python train.py --router_score="sigmoid" --routed_scale=1.0 --rope_base=500000.0 --attn_scale=0.177 --parallel_block=false --init_std_down=0.0 --warmup_steps=200
Below are experts of layer 8 (counted from 0) of a mixture-of-experts language model. Rows are named router (the router's row for the expert), down (a neuron's output weights, with its number) and show model dimensions 0-127. Each number is 500 + 40 x the weight over its row's rms, rounded and kept within 0 to 999. Numbers have three digits each.
After each expert's rows: "comes before" lists some tokens at least twice as common just after its tokens as in all text. This comes from a sample of Wikipedia text that the model never trained on. Tokens count by the router's weight.

# expert 134
router:557436558465545474480536504507459463534497614526510479499495556523496436514520423466512487542484513478497541428448494483542534540474520468540518481496492547464507435486529544502366481501438494459470524534480504465472518480496544444503469471573426516477499603491535497561508476593498471502572459554502472509456443524469545554527529487435447561522505525521496508455533486451472473526559
down0:582407474390483463508527455518507550491430509485497476505465452510463523477412465532493527575539533469465492507504525556493449498493492490506509517415520507535560499424492536472475516508600536467476487606495575437484543493515461565498451483573496452488508462516520496508520495496452538546500495558467457532498523512491493471543533467572573466537463491482551467495522470512453588447473
comes before: ",", " of", "s", "\n", " (", " in"

# expert 111
router:566474483450565526564543499569542489445495504505482497501498503536500500460455525410455478471495479519525517454505490505471494566509612565527488463461502597442545525515532524475494469501454373507457507545502542410489497485496503463463472462542511455487560603558517516528520477491507494512470456495469505472521426473438577560517516476530560514519480492450497498522467409477536520498552
down2:424554473466419494543465519482487528491477539528536499451499542473467541517502544529477432545512477481450546472495591499516469526575464499536500471470500574510411482469511511451449457528480551477481523532492479475491492503443518541470539542524459531572561462413488524551508473415606570513466502558599474531460520506478508497459499456418481514484482503517465601523471485505534462481497
comes before: "ing", "ed", "es", " of", "s", "ions"

# expert 128
router:473455474413501507510572542519525405451548593543601501490471560495461517462514523446470493537432444552442484476537457458498592543510478445529482490474490507470540484460593523526467513442511442512434455493497547534542453544506500485521519440530490531503516494570529471558455476529482541540505490523564498443521500530456512511492487472473520526464446538551511511575466433508529569496508
down0:516554491472564498476494482485505526500495435495507503434470428456539492510476560521445494539525490426559473510510528505482519541510471566528562424424511527534468465472507537465467546541504564435496489509505486463479517507497457515491464502500623446498557451557488411479504509545484478485561479518466553485395450487449538602494539539497515532493460539465435510499621487509506490515533
comes before: " |", ".", "–", ",", ";", "th"

# expert 98
router:473502501509527498533550490538524441466471499575493474531524600442452505488468460477474425469488466507492482522494515544503543540535558562508536488509481519521503438464481520514416439486469442443448460498490605412525511456504526498572469471575510522485508503504498472554474490521487569510509516482594506464453489507506499543558442421567473517460476500546480481541530448541565518534614
down5:529490523522503471462472510533485502514412619517453391495556560479475549526556582424447517515527533475541439584475525455452463473463511509489471519521537470438553531544457528482497482489489500454490467448494506523508469478455545499477473495534476516464552410524464473541512533470578540488487446415512551576516516486520462470438534477489536482469491550517524505580531550475534538472473
comes before: "0", " ", "4", "6", "3", "1"

# expert 146
router:491492527521578450547520542542523485537445561571513506514529503511552493501471456456459467478512508479482494437561529539434538543545586524526521491473513531407433506446530455491485457472453511454477422479555527480529523517551515512492443432520442528497525496498513561566508436521437465543535514529470532451443486485495487556486483440537519581464448507512535569533504502487486593491596
down0:496521472539468431583450424474667561538555467513496547463520493497547551440545476506541531538406506465473423452532523519510504472497536510460506464546472447532543448571524506472515467503487482487491478463462491490479497461429458538523446486500554514481505484457519595534470485485523424478521484558529461567513497500470453544475502468517481553516473462544506562492558532468520494466500
comes before: " The", "==", " He", " In", " It", "In"

# expert 53
router:502475502531620455568542520539504421465514523511477434568501484436503442478506488495444429512519456543550522419486533473487507524551562552502466495474483538502495439460539500437414506429381493500510461488554514488546501477563537506481534408534482470523568545541529508521483502580541469501453482537558459529481497459491501523521490459555451506450474518504529539512476460510506526539538
down0:472513516470532527423452510458490487504397510545471469478453401488536500572416427537545477530565577476515442493467489489514482474494453491478541410496542544507499535453419512495505527533476487486557504569576505486501563503414536526481542430533473436556574495469579540448523525541515539515508472502523515549484509518479524502481498480521498516451481485440485523483470574487551487567501
comes before: " of", ",", ".", " in", ".\n\n", " and"

# expert 149
router:482425531457533477529507569509531441497459521466520513467487498496485478453392539485506450607539485539500504421542485555477534575553512538541519384460547472412580486544485481564453540489466515502500492507479502511520501448523509470492526509556466508537571509498504461420537480494439529543514493544499505457386454451490507552550418547493486518543499523467511495497512506524511504465524
down0:469526497503497467501488543495424496515509517510398543486494446527499511565562492472547529408462504553496573509487532612457521458486544493554469548480524463499516404480524519526515447424500495458507530514500487474479513550438501470576442519551438496517564496575544495534543488482542533582497506476459504499560512537501513456467489553487467434394496438489511486454499438518441503525511
comes before: " |", "-", " is", " |\n", " (", " :"

# expert 90
router:532469536505523478432444520540491376484490494533609517530485467470511511488503523454503444491483500496539608475549523547507541569501558508575509457497501502453493426456533493510484501483506458518434448476515445473550542471504499495530527438509418516574519562559519434500564429526502513514551464499524480475442481515430521560475484514565426508475459530554553551496481492506514489529551
down1:512572521541513421451486491501504505523490503476504463527413417455472506519535491513492459543478467541516462505517438517508491569534537448528498478465442574537533516481490476480530470506503474494482535487511507495434467536457523482542514534493516482469567515519519546531548441493508499472475610595603404530507484433491406489507525481479561429515498587519467498406524525498453533558470
comes before: " |", "–", ",", ")\n", ")", "\n"

# expert 19
router:445446505470590482554566551544566478446515563525507557442507536462461448437556520536376478549486498539529459462537494502478557506513490552503485517430512517464527458498544533485462455436463434493512513598521513435490490496527457425503518421538482484507536561550499454515533479530514519503493472506511438524496510451460517517503479518496438527402480539467549548467485508474534502548539
down1:495492526431529521460580527459474572564547500464547456510564527487532523544525445472550462469540506480534578546530476483536440526479484460486535494424588487501489442557548409520437475489560530489480461526583463528486452441473461504529508478471502480512538479477501560481469449492606497518509562570502495500463495487461530436465472488495550488489431529479522404487448456486542521511500
comes before: " of", " to", "ing", "ed", "s", " in"

# expert 65
router:430507523458512549488548513476538502443516490560525524484542523439487445483437450468492444521496511512472483529563472565504549542474534507513565450493479495490517473519512513446511521420434397524477430501558512439546533500509535469476498511488514560527572493535581478518466496517459518549482493475505401474496492445363610467501498527467447543535510513533477534504470456461510563510508
down0:526573545526520412531469508500523476517484498518465497494531497541447457490445502513492502493553550463464517542474472516537458490467598489462513520469553416527530503569487445545517488465478429411544508484491522445552483450502531404555473503544457485455468538541491486530465525504505513490460536566560506536519491529463485468486582444525447559472516457585592500579459461484487487445444
comes before: " by", " to", " in", " as", " on", " for"

# expert 129
router:519475507505535540493583547475457449448580536556556520532499529505446457462443473480475455481529487483521514468478497552496500490584528553512488505438483559485541507452508490520451481483427471509466480506550441469491607443502488422560504401524518507499511545507530486505523477548543554497555407556548496497455450450468583507499501498465487543419542486532448531450474549433521520485494
down0:553494517468482478592490476500484520460554512497479503429526507480541430506544447404538553509517493486469573485466469398444448420489456600492476472524474512496427529501480500472451516549465497482570464564557560571524497526556479584411485469492483510589517441449471510501471565508528453472527559475487513515536500537475476478461458548504492525543492539458528529513507496545510508484499
comes before: "ing", " of", "ed", "s", "er", " and"

# expert 69
router:512518520468512478485560519458512407456484664551551502512490541508492435458503478487502425523454424549436513426558510502553502497503570458501486483480534510439503507456535575516456474472500514538448472429490478483520498612514471468467500413517449516587513535549553468526460531508516522509536528513520543488501503481492513512551493481471484485495546530527465517530463440459525570533526
down2:366508507491520448504471477461434511484535589493520531488541482502526505542458557413534489438525501500508531565519423540532460474508538457489546501540482507465491538553480520445494476563432501536402519497528508523549479559507480483550495490469538535493534504512519410487466561479527499510509592441446464550489500554481499492472533447553488532522507440414553574480523512501435473476504
comes before: " |", ".", ",", " |\n", "–", "%"

# expert 45
router:560390576508533533545511452513466488423496541542522470470508524465504505449525508461542465555459453518501515502478444491520582466523516587531529453500505540454547453490581503460431455502426465514475496519413532420548523497542460453521514456509492493507523481538519483510507432529477482565562529508489468483478478512481564485536538475491475559503521551456492557513527400567477488420519
down2:528487513539475435479535466526553516593503420476525525476508505510505457463453502525580488463410519564508470536504557474505465461583520495506487549449453528482550526436455472482559512524558479458491494478485519527456517519470460464534566493442482441527487481491442512461489438516530496592472530530538538456533473493505414498489477466567496473520514480472491598491420486507599540584490
comes before: ",", "\n", " (", "ia", "'s", "e"

# expert 34
router:524509505457490449532557521463532472490466622513557512503502533508496460458485522503489440550448417533441491417578500482554507518515537432534475494515527488450491474453593559557492506479490534512480410464502486518499499598480522453502500437527462520536508569562534453554474547553506522529545499523513491482480507518474486493550458430475440492498551554533469508550482453432538577465529
down2:449494498411454521544466503482431507511477495514476568509504467504479473413536476477406455540450457539485486454460436509504495476498472463478532541473511523535556552496494594592505533527446453516494532503520497511566447547462546487537435479605544562467545486541471559472524573515576487510492486477466521508530467531467470558514496492507536499462506449456476577532464554494488551497418
comes before: " |", ".", "–", ",", " |\n", ";"

# expert 132
router:527523581479514452480500508566492483512507528523583438482557524494467526444504444458492466513448437541513490534557527545521456514526543531521462489472487506486495522483565508547389537464400458442460481527476510462504523488602557416485420511506488509535545544553488444538513453510562512530538511525474475458493528408459509482523510470505467543494542492535441484438446505490579536523549
down0:414444532492517500515527556470472463499542549426416531482457491463501447557496465490523460538498481554548515538559542479568538521511565538485421502527542582556494541495533526473502565519442486461470481528503457439485526455476505463509421464483498449521505483547461471527500444531471470504538530525473460478510438546506491488525516471519508521484511358465495439566499539566586474514543
comes before: "201", "200", "202", "199", "1", "2"

# expert 107
router:443497532464551487511491567545474483444492477504529419477569522533490483499468458431507468536472497586545534375476466516531458559508575545454472479515446486451504476498519534438469523446453477461488509486526550493537525507517471435464471448497490546550548585584512536527517495557516500515531452533537440496448479465494568425560529477497469518454473457435529520490514464524522533490581
down0:537527360529548490474478519537471510492451501441487528550514536508501507513542543546510394497493498558592518479462549418534556497474465501575480509510445473563469493538534507480545486471475538519465514512554455481503449433459523495487532568460563514446529509526536544452537487540545564495484457519453545480450431476509471456503506468423487543521434467502459491443524498540460510579508
comes before: " of", ",", "\n", " for", " (", " States"

# expert 125
router:527468513463536462522520486494502452491531594546565501481492490468524464491483563403500407500446462477498504480596492527532580503482508510529523487510538526479482439479555505549551529499517507503448402450508468489536528488447590455536554437528481513553507569562533432515510475545492538487465506537494489457428501500447494506510468424489410511428499568565511522532480471505499504445541
down1:502498500521561458507472432517512465535431495515470517500533499523578474451551476468515490515513615493517453502513486542506485527520552437497555505482447548487590526514446446480501517532461427458472524514495467479510562503416475513540486509492536508587594485545428531466505456532489528529428515421541535491563469546524502481498408493464556531442447513434501511448501483517428551470527
comes before: " |", "–", ",", ".", ")\n", ")"

# expert 124
router:502471538506535467554532506470520504451464548516561536533498536454479404496462524489493473555507446559470498419561475578450496579562556537509557452491562519450492518519501484444467536505439514517514461456499484517491498460543559455523526447506449471502577506500522477495524360513391521461561476572510469481440460461494512552519484531512478554540489508445479534477467465518537488503505
down0:554466487555477517518560441446506493398519449513449429485519541539500489507437602502453557478529542512480482446507544468487534509498564495477533560538534430420494410520501498459537497525509470525480444476503483506610496577477427497472507475517461564468513441519482514565508512520527511440516528510485440537556458516460441414485540490519486544560519457507483494467484537522499513548544
comes before: "-", " ", " |", " The", " and", " In"

# expert 66
router:467518540473561473532611506513520456434541541607514482560473515501543408512454511495478448466401445518544499469489480473482474500530525521511443459446485549520474490457495508485453543461453471478537474488558445452546546480497482399475524414523465489474550521529526545486521464603461534522464495528540454500520506457449585523507525515552461535532521521543482542497514473535495459462532
down0:462447469500506451490463521452535500504587544449537488579453487466490521523458504457514478536404501415515494487528505465465435528463489448590593492469563530476455483485547474549511448457502529528485496559496454560512457528537507498435550492527431525533458409498558529494533460484589499461539524516476538507567521469555490520490434490500549524406468512519487561495495540488550493525489
comes before: " in", " to", ",", " of", ".", " on"

# expert 35
router:452426484478509493536588512496517422405541578566514482523566549512481440480515437511506416539494415536471548487516513521571511454549600498514496490486495495463474508488515568512402445499436551559407465451497526482516499550517479498485461444497447540567528546514498451521493512480471512526521557477546459503506504492444552511546459472523495512519535506504481521552473462503501516543562
down0:517463597488478494426507480518431517439508458519486616462486443486501520519529544528513574555488534527530520453482528470442456498506474526574419545497483475509493505517506451441557535536467445527524540523536460558514537514574532502521557492447507475465454451433480552436517510464513507493495495488503424533468445440483422487486530584558528481569491517499471564486461541432537499496479
comes before: "0", " |", "6", "5", "4", "9"

# expert 31
router:465484524403527484550502465478535482428482468517588504478466473491480453474465509440572430522507475552512513526457453557495535506493525480543557501485433596469540542495472561521510451438484499499454465564531529420492574474511501504516469502524532510577545533560593474471526459506469505580448442526499454440479511447429570534477477521477462504550516502500489492512512468480502566480566
down0:464537583502513521462502471522552491521517453565531515525485441472530524501554497521457431535515579586540510536483571539527464494539503504495483468498428485441592523420429542456450502505516466502445508484493549477471470555507427511480533505509502521473510541484471511522434530486528487527481482500510444438521545501579515509554459453458557459502447474500537493391503419547434444548546
comes before: " by", ":", " the", " in", " a", " of"

# expert 119
router:490464530498611512563534539429538485581455514552502506534541542522543501505445489497512515516503507463481489473517438569479514545542535451536551508415528538419470477452506513525532426475473492430456442447562509488500547485567539485496415503527432531544526476505521538508531449491491497537534492557490527456487454435495505539458472471509528622473456510485484491556448461457498554466545
down0:583521451440553490530494518516578511508498510489501544499517477443567602503443444567462396459472522521497467462518553496542474446533555567440475515477461525519505475500465524533482498534471582528509484474482490467471484483486483504520480542533512593490446505549467518491392483489438505507491485438521489501513442505513444540563510428498485580519467578509535510463449448504459471531572
comes before: " The", " the", " He", " In", " It", "=="